From a checkpoint of a small mixture-of-experts model trained on Wikipedia.
Training: a variant of SOAP for the experts, 364M tokens, 5558 steps.
Below are experts of layer 3 (counted from 0) of a mixture-of-experts language model. Rows are named router (the router's row for the expert), gate (a neuron's input weights, with its number), up (a neuron's input weights, with its number), down (a neuron's output weights, with its number) and show model dimensions 256-319. Each number is 500 + 25 x the weight over its row's rms, rounded and kept within 0 to 999. Numbers have three digits each.
After each expert's rows: "raises" lists some tokens whose logits its average output raises strongly, later layers aside; "mostly gets" lists some tokens that are sent to it at least half of the time. This comes from a sample of Wikipedia text that the model never trained on.

# expert 19
router:510474440507488523508475453510514496506523480483510524484433516520510497470491478486486503432532487489548463488452483451507503531520540475504517501511506518477481505539492489524455490489505515
gate15:576537499501549536507497536497515497509502500472544571454449501505460488527573494487449539520534502521495504489462526491481511504555484480519501455449505470500437484537499495545499497478520532
up15:535527493514474512530497516526532515467531506500558574536493491489465531529500537477491484444489469496507518512479536506474563486524502497496502475440504473519439501518516478492480485507534525
down15:507448496509509474531490477486470454503512513471504502523515482477511475519487481500474526479468505505508487517514521498527511500482446543502515502463485508505521472524470510473520478502520531
gate16:506454533521440488557526449507510512526496517501504503511492538496447468456499475504463479466489520487472480446484496479561511505532504484498476515491497527490502496486528528494514425464473493
up16:467469515514483487530566512527513482493517487464531511474480508503542530479490470456472498511490492498498501468549465488508504489480524493494518510503487486468486468553488491506497494512544519
down16:512487472470466509498500537483498496516488460486538479518532490469532520494450489539471503454511515498492500488524501443496464445512510520496477517509508510518532502493460460477499462485487505
raises: "ic", " and", "ing", ",", "s", " of"
mostly gets: ".S", "194", "igg", "ook", " MPC", "ool"

# expert 16
router:546534463537520521457463494476539511476493535520561491500499520481495541496490517529467459533515491531509487527506505508501503515502504497540466436485450534503464481472532520484508521533494479
gate15:503492541531506498458503534508515467517522492520471482511516506530485479458451492524451450481526507516481551533495486499480459487520540499468484492535524493538544538530488512532473502526484494
up15:486530458507490481507497491484493522471500459548513461503490503501496460516537520470514489476499455520474507523560510493463493478504467507512501465466521484464493512490495485478486499452449484
down15:507528495543508476509531488519524508510483499488545457463525488488527529546516547488511472548541522488498498528472448505449538512495529500484486518521504523513510544469539513524502539492502480
gate16:499500492493496527461471516537522505498522495474514482456454512512484502532506505486480534495526488503509532512489493543516513555546492437490486537497490512480489516551474520480521504550507518
up16:519489542476493477484482497539492502505478524504518535461494491503469535556477448482492526522490498561524494524495504528487516498475509471474528520482471530502502476504467466499547518548463516
down16:528505482503537480527485490479524498516496485518534493484464521487483499524512516528473530496511527518520491516495542434427531452521524518494476492511491508486476505501530480487471517512520504
raises: ",", ".", " of", " and", " in", ".\n\n"
mostly gets: " team", " season", " City", " Party", " State", " University"

# expert 9
router:533534509494494516561486480469511496490475486559476499516497491552506525519514513496486520483509477537527511537522511521507478491536496559525551491473459508505503514495480515532505499523514499
gate15:549501490452535533466522528508517496475493468508479505481489534473520509498532497530473476532515533486531489522512562514501550502521509498473460511511478486484495498521446494444510517536484519
up15:496507472497483485504515516513504501491514534505509541501510500518461554498489478514511506481470453518511494506478503469483492487479506507503509515494503502509507524505508524508474484489497503
down15:507500462513504505526501495522505478495533490462486518534523483527529510499515504488475475465489473500523470502441543539495534498532535497524511442527466511493498523520499492593502518502521471
gate16:530494504487551531501530539481493507498499529464508519490459515470530532509524512478461460498501515546507538508536547477508525513528486537502494474536475462552487480539520491498464519480511504
up16:474495499519484441487460473506484503506466512529483474479539490502495472501461463437516500455521541453537492492448473491540490485453499471514443500497474484498477477481497493534474494483495517
down16:493540483489509530530525488500529540444508484516485528498532500534553486501485505455521503511495538549496497460504500473490519522500561519505492498483481527521508457540475489505497473524493527
raises: " of", ",", " in", " and"
mostly gets: "–", "s", "ers", "th", "ions", "ings"

# expert 15
router:504467520473540502455501470551508514478534504516481538511520515489537498515538466437468507522489495516501507462503533504466485531490521463497478524476525499468509532461506536465478482486495497
gate15:501489489498498476477468513483529500507495520513484533539498475503516478483492491473471465491550516517510518472503484494491466551535505479479529480519474513476498514477508490518541509493443521
up15:491484500493497534473487513481489479531492507476493466449514508489500545506516508501516517481480467504487476506502483485478544507464518510536450468506516485541506504527462502469488518482484502
down15:486524535547479537511481488457489514501521488469507481533482504469520486502499482479518480494482520531507519483521447505464487531489516459501554519461490513508504453496494551486525470497476496
gate16:507518482512502542508506513494531475470502546536483445530500535566506539475454526463495506529492502533425530533494486514486492534513527448509488474508470521526476502521488485489487490525525503
up16:506506501489440506495520491443487509519517501511529526520545488501503473480487468519506510510537490493486504469520523474477519506521505470486496522476476496496464518475539484522486498454490500
down16:505459469472490487482498503447478499510506507519533518480493475518471498498531477500539513475458537533486468489480429494460488509528497523512488523494530485538478473474465540549535461502513483
raises: "-", "|", " \"", " the", " ", " The"
mostly gets: "-", "\n\n", ".\n\n", ".\n", "==\n", " |\n\n"

# expert 2
router:502480470514489533448490461496509474499480532509555460479531504524509540495470529520453498551509533554498489453510524509490444483530462523532513477504487545486501479516498469494500508530478448
gate15:544478505520527504478512534524530481484502523471527523502484493492552519450482475464546534494483491498481501515513541486537492468511494524479488523467484472499492493524543536494516479498474475
up15:499532554508506480526511496467489485517471466498474496525520526511483497496520511499524506488498458513540518530506473498465472498471493530496496544498538539494502494535474500501489530489466498
down15:499511489507507528519460525527527475539475453449518503482495512477538539506523522557536492499531535511540534492538474458506508511515476545523511541492519494504478496476501535499480468490490486
gate16:486543498522490478506448455504473485524470542526511477515515487519484478479535471521473533498482494508497491505537562463447486506495502429540538464527504510495500490472516462507526503533455489
up16:541472520493502556475536484519493526454546500492467512473489505479510503500508479459479532495528508491531503547490520506517512528518516496487483494517492495528526526461515464494509494514541524
down16:516521502502526460510471480520499481494534531483534467509506465509489503488485501490455530501541456492505552470488522505475500531485504498480486480488454455529490507495516508514509496500489474
raises: "s", "ing", "i", "a", "r", "it"
mostly gets: " September", " July", " June", " March", " May", " January"

# expert 8
router:533512479519471516475533469501460481555500508525501500505478498504525519533496494482512521495501511490498477462490479496538461472477459449490474515512519512500504464471498446502506537464504531
gate15:520488538474492491497519474491521502535446507525515504481521509517484481495457500504500512489488505493511457537553501508504464532492486453524461566515473504537479533501469473495475469473481505
up15:492505490492475508525501462518494505437544495503471503506477452465521504454519498495510472553522485513518557526488480492460502467511471506503525483496537462480505474491506536555513494526509492
down15:527526471484453477477508512452520437485526512501480504478510500501476477509495487457547499433534501498480497479491475467501502462483495452472523504496523557484488477500534503503530477530536524
gate16:501505489488510499538519524531529520495505497514513458483485508510489456494507477510513513499501489471493471526466494505494510510527472518464526480490504526493486487572483545474468461489493495
up16:448573462517503508478498485488493494515489513488486529504527516490537488521502517492493503475494482459492523482526519493528502486513433531509516506455511452467515459456513484477482511454479477
down16:465522526469498505455507539537518525553518562504506521493515501473490480524545477485513475517489502504508463467537461519518506467527456468496512524521501508524495485488547488513550522471473473
raises: " the", " to", " in", " a", " ", "."
mostly gets: " are", " been", " other", " not", " more", " be"

# expert 0
router:480540519483524432483541517507509452515518530449516453497499465446540499463454499506540546553476474477483524501466516478479538537535506482517531536459503471501489534474470536469517519492513495
gate15:488563490529531489523538517523520517542488566469500554480524519508503506541481499515472493500491490502487509463503480475553455557504467488453480479522482491500494518500526522533501515502478511
up15:518496518461515499493531573500515474473531546492469474524479495498477514482532453489489481486486494464480498505455454476503480525465540513512535466510512490502485481490522496486511479470487507
down15:498477479478511503514461483476499504489531502456538517512501525497532508549525510503479524471484513493523501515485499493521507503519461519521507484515518479565498532523516497454493471505465513
gate16:490529488482462495501460463504477510458521473504512506481508498502500486531508536508453485461474477548504498442467495509531504497493515460491467519497498511517513512537505523439513488539514502
up16:496487521476470480509502464457517444469514502523471499509528489493522476535516507503514515486496458497475455459510507516523512501460436521499457481491497515503466495519480484463473518528467541
down16:514465486481549513574479552542473475492512477549504518495506478462501545505527472509515477468508484485467558469463489536471575518510510477529484491463523509505471492482470479501492485513488559
raises: "ler", "en's", "ant"
mostly gets: "b", "m", "f", "w", "back", "j"

# expert 12
router:448510495451485537509509514470508453555499503488469482490516539494522430496481500544522475471492503444519512472534446520532528467458457481481474503523499512515534507507518496501489520522497499
gate15:509498515513509499543523494505542501508460504522495510525509503525532524503488476521522489453547498512487549508478448516499478459493539509499493471477573516491508498466493522480514493505516470
up15:483501495491515510486505486507490510510451535514499502529512518461543478479533479492505512500507513496493544469452495530489455492471519462530501470497554502476486448479514492517519535458548485
down15:539506486467506514524516449485488500482483490483478503474495499478485515480486514526495494491496531493521456478494471495546538575489507463472493560511535530484485450506521503505469517503539515
gate16:466502488498491496502519574533539433485529533479517516469523546529485560479497504492492545514506482507505539513520516482502451531501506493523522481484515485547475475487533489500513472459513486
up16:496505451461480472479435457511501510525505487508514493462499514481508499518499471488487505548458475536522472503461493506508485504498465568498512548517575510439507496486410483499469482486528527
down16:504493529500489470496507503541480533491498517534505481512493457549469501477509474499531493457432506489505502456508501493533499499493506536478494512548484552508506520471445514509483447520490520
raises: "ious", "ations", "aries", "als", "ated", "ation"
mostly gets: "ac", "ent", "it", "ig", "ilit", "uc"

# expert 11
router:522482504540494538464466481459483476496502470460522471481462484554459502483501482487488525524482504472498544509485519493474457501484462502481520528517520517481521483485509516475493519512502464
gate15:492491544550502453484509490508495487483521501460530486518455493501506496515501507553463517509501484478456532492477462542517447460439505501532488516505506468491473500488473503549521543476518510
up15:506515527497511513507479503518526491496511472501482513469474489495484459480457519519481479449554540476524484516433492526493474504515494528544514514492507485494506520500508498503461478487475561
down15:538506529499525465519519452503530510485465510457498513510505518544518451487551490522454505476520482502456513500516493461519507516518509441465484511529499499453541477499487514534494522510466553
gate16:539485495548495492492527472467495579519457561526520464479486476511547522482529521519511504488490483472552511546503522487495480555485535533486465490485519473466486472502523516510433458478465484
up16:483486507499489518515479468481516515451495493526505475494505515491522490490429462493504503500573446510519520478444484518475540473504543442534517558481474482511449502499489485531494479507540522
down16:506539516479481481479518500542490505431482551493479504517521535482528505513505522541506538482527516464421507493503502507483521487488542515518495464495501520482478499472500506544485519463492517
raises: " ", " in", " the", " to", " a", " and"
mostly gets: "|", " out", " up", " second", " played", " held"

# expert 13
router:497495496545490533535538524541520532496498503476468521494478523477494498491540489528497488480540480484478515549535523521475513521497544507515493513496504477548501517548507503475454463507482527
gate15:518468503492483473527555544513489489525505501472514485474411498473514481463502501499507513517519475479501493534500544478487472500527483477465535485503459496490499509480536494511478481486506519
up15:509443515487465457444462557479481558506470513512470454483463530530537533492474507496487508495502509460472500465486498513496531480518522481485563525538494520471498510483516526445491423504527492
down15:507491450466489537528490511487475533518495514504520474517484479542520480515517471476511491528503509501484513524512514501484491505519500466461478464448473448504514497471454495533492491567494460
gate16:484494461452503509522477522512469453484492490498484522501504475536485495490557475478493499490478513502512496529539480473495505491518465543500508513485470491463526516517502498533461500471502503
up16:470509529529528528461503480452498538495499474551483455513549466471546463547489506494488465489518516473497486502534470500517484435502506503487523498575515480488469488515497533505554499488506500
down16:472538495522515499469521540482482501496478464542447541468511488526524494486484515533499508477502542535528529516469497507519518498486499514535490460531471494518496480515488503504502498496477512
raises: "on", "'s", ".", " and", "f", "av"
mostly gets: " John", " James", " George", " King", " William", " David"

# expert 4
router:475491492482473525488492516481475487510500559504532521511512461541490533481441548496499530458512516498508518426494492482490520490512483519475493499525509519515521503511517479499493486485488580
gate15:512529466461528474499453456514487470492467506494518520502476544478493471507516483493522513512529502477538528505477494475517495503565438503489481558470501495496492512500507484479530475499540530
up15:479512499551469556514524548503534514523494513518484491487542490520490520488491503529476482523521489488475459484486514509470506476501483508495523476482488504513512528532479489520475544519499509
down15:488477481512499544506540531521501508523500495504525491489539504509539520470518502503484487522474512478499496554544415441531523487467462520526495457516531474531538494520511490496454524569493479
gate16:459531490517485508477510531527505501489507460442498500519475506502507508501547475547502521480475481475444455495506527502484525514480512560424514472445491510511502539490503528540500520528501465
up16:490497476485498480456516528517534477494528490488533496524517500499519515540526458489487512474536496488509482495436547514541513466509516515509504492423458509480504528481507491498453513503460518
down16:505516471475546465460481475510477438489521486478457541497507503498504515467503497522533550471446508521467536503509512547483504480462495496485496448494527479491477524524489491516501481496489513
raises: "201", "202", "6", "200", "5", "2"
mostly gets: " ", "202", "201", "199", "198", "200"

# expert 1
router:542493490448513484507488530496514507486511520521500504500515514487463499497483522488456541528478512520524474523495501524534478476526479514499474490499502488470466517571532544460515487518532492
gate15:523540492467470459509458517522506511508504549506472497481491526474510486512492560533485492509540479568523509547515517511508504507526522500508452467498510523520522498515497468488503477476533556
up15:524508510483481471519458513526491548530518504483466502520502512503515481523455534521487483532530485565517511520532515494541507484496496511543449515519475503497526484496506448507545488501489541
down15:472478485522527540492548517511523496496470464489542501525516527490518528489506472495491546506487510505513544483507487493498501518497499479482508508506509506507502491515497502427471496493497505
gate16:505474485457523483513508521460518524505517500467483551521483491528518544500526511525482509555512501488487508519539504497521545443521496529515466525520518502507528526502443520535539484502518484
up16:469495502479480534485483518568516492524467477491525477505537476516496522493468498470490468488454488481481507530485495456500510524519486468495507534501517499504486488509546472513508430484529527
down16:472483504464484488510548560527486519485468485455522502503474461529494555455511517464463529509522487456499546529515508525484531513492555543482513479489528527474495504486476462509534512528485521
raises: ",", ".", " and", " ", ".\n\n", " in"
mostly gets: " States", " American", "ical", " British", " English", "ford"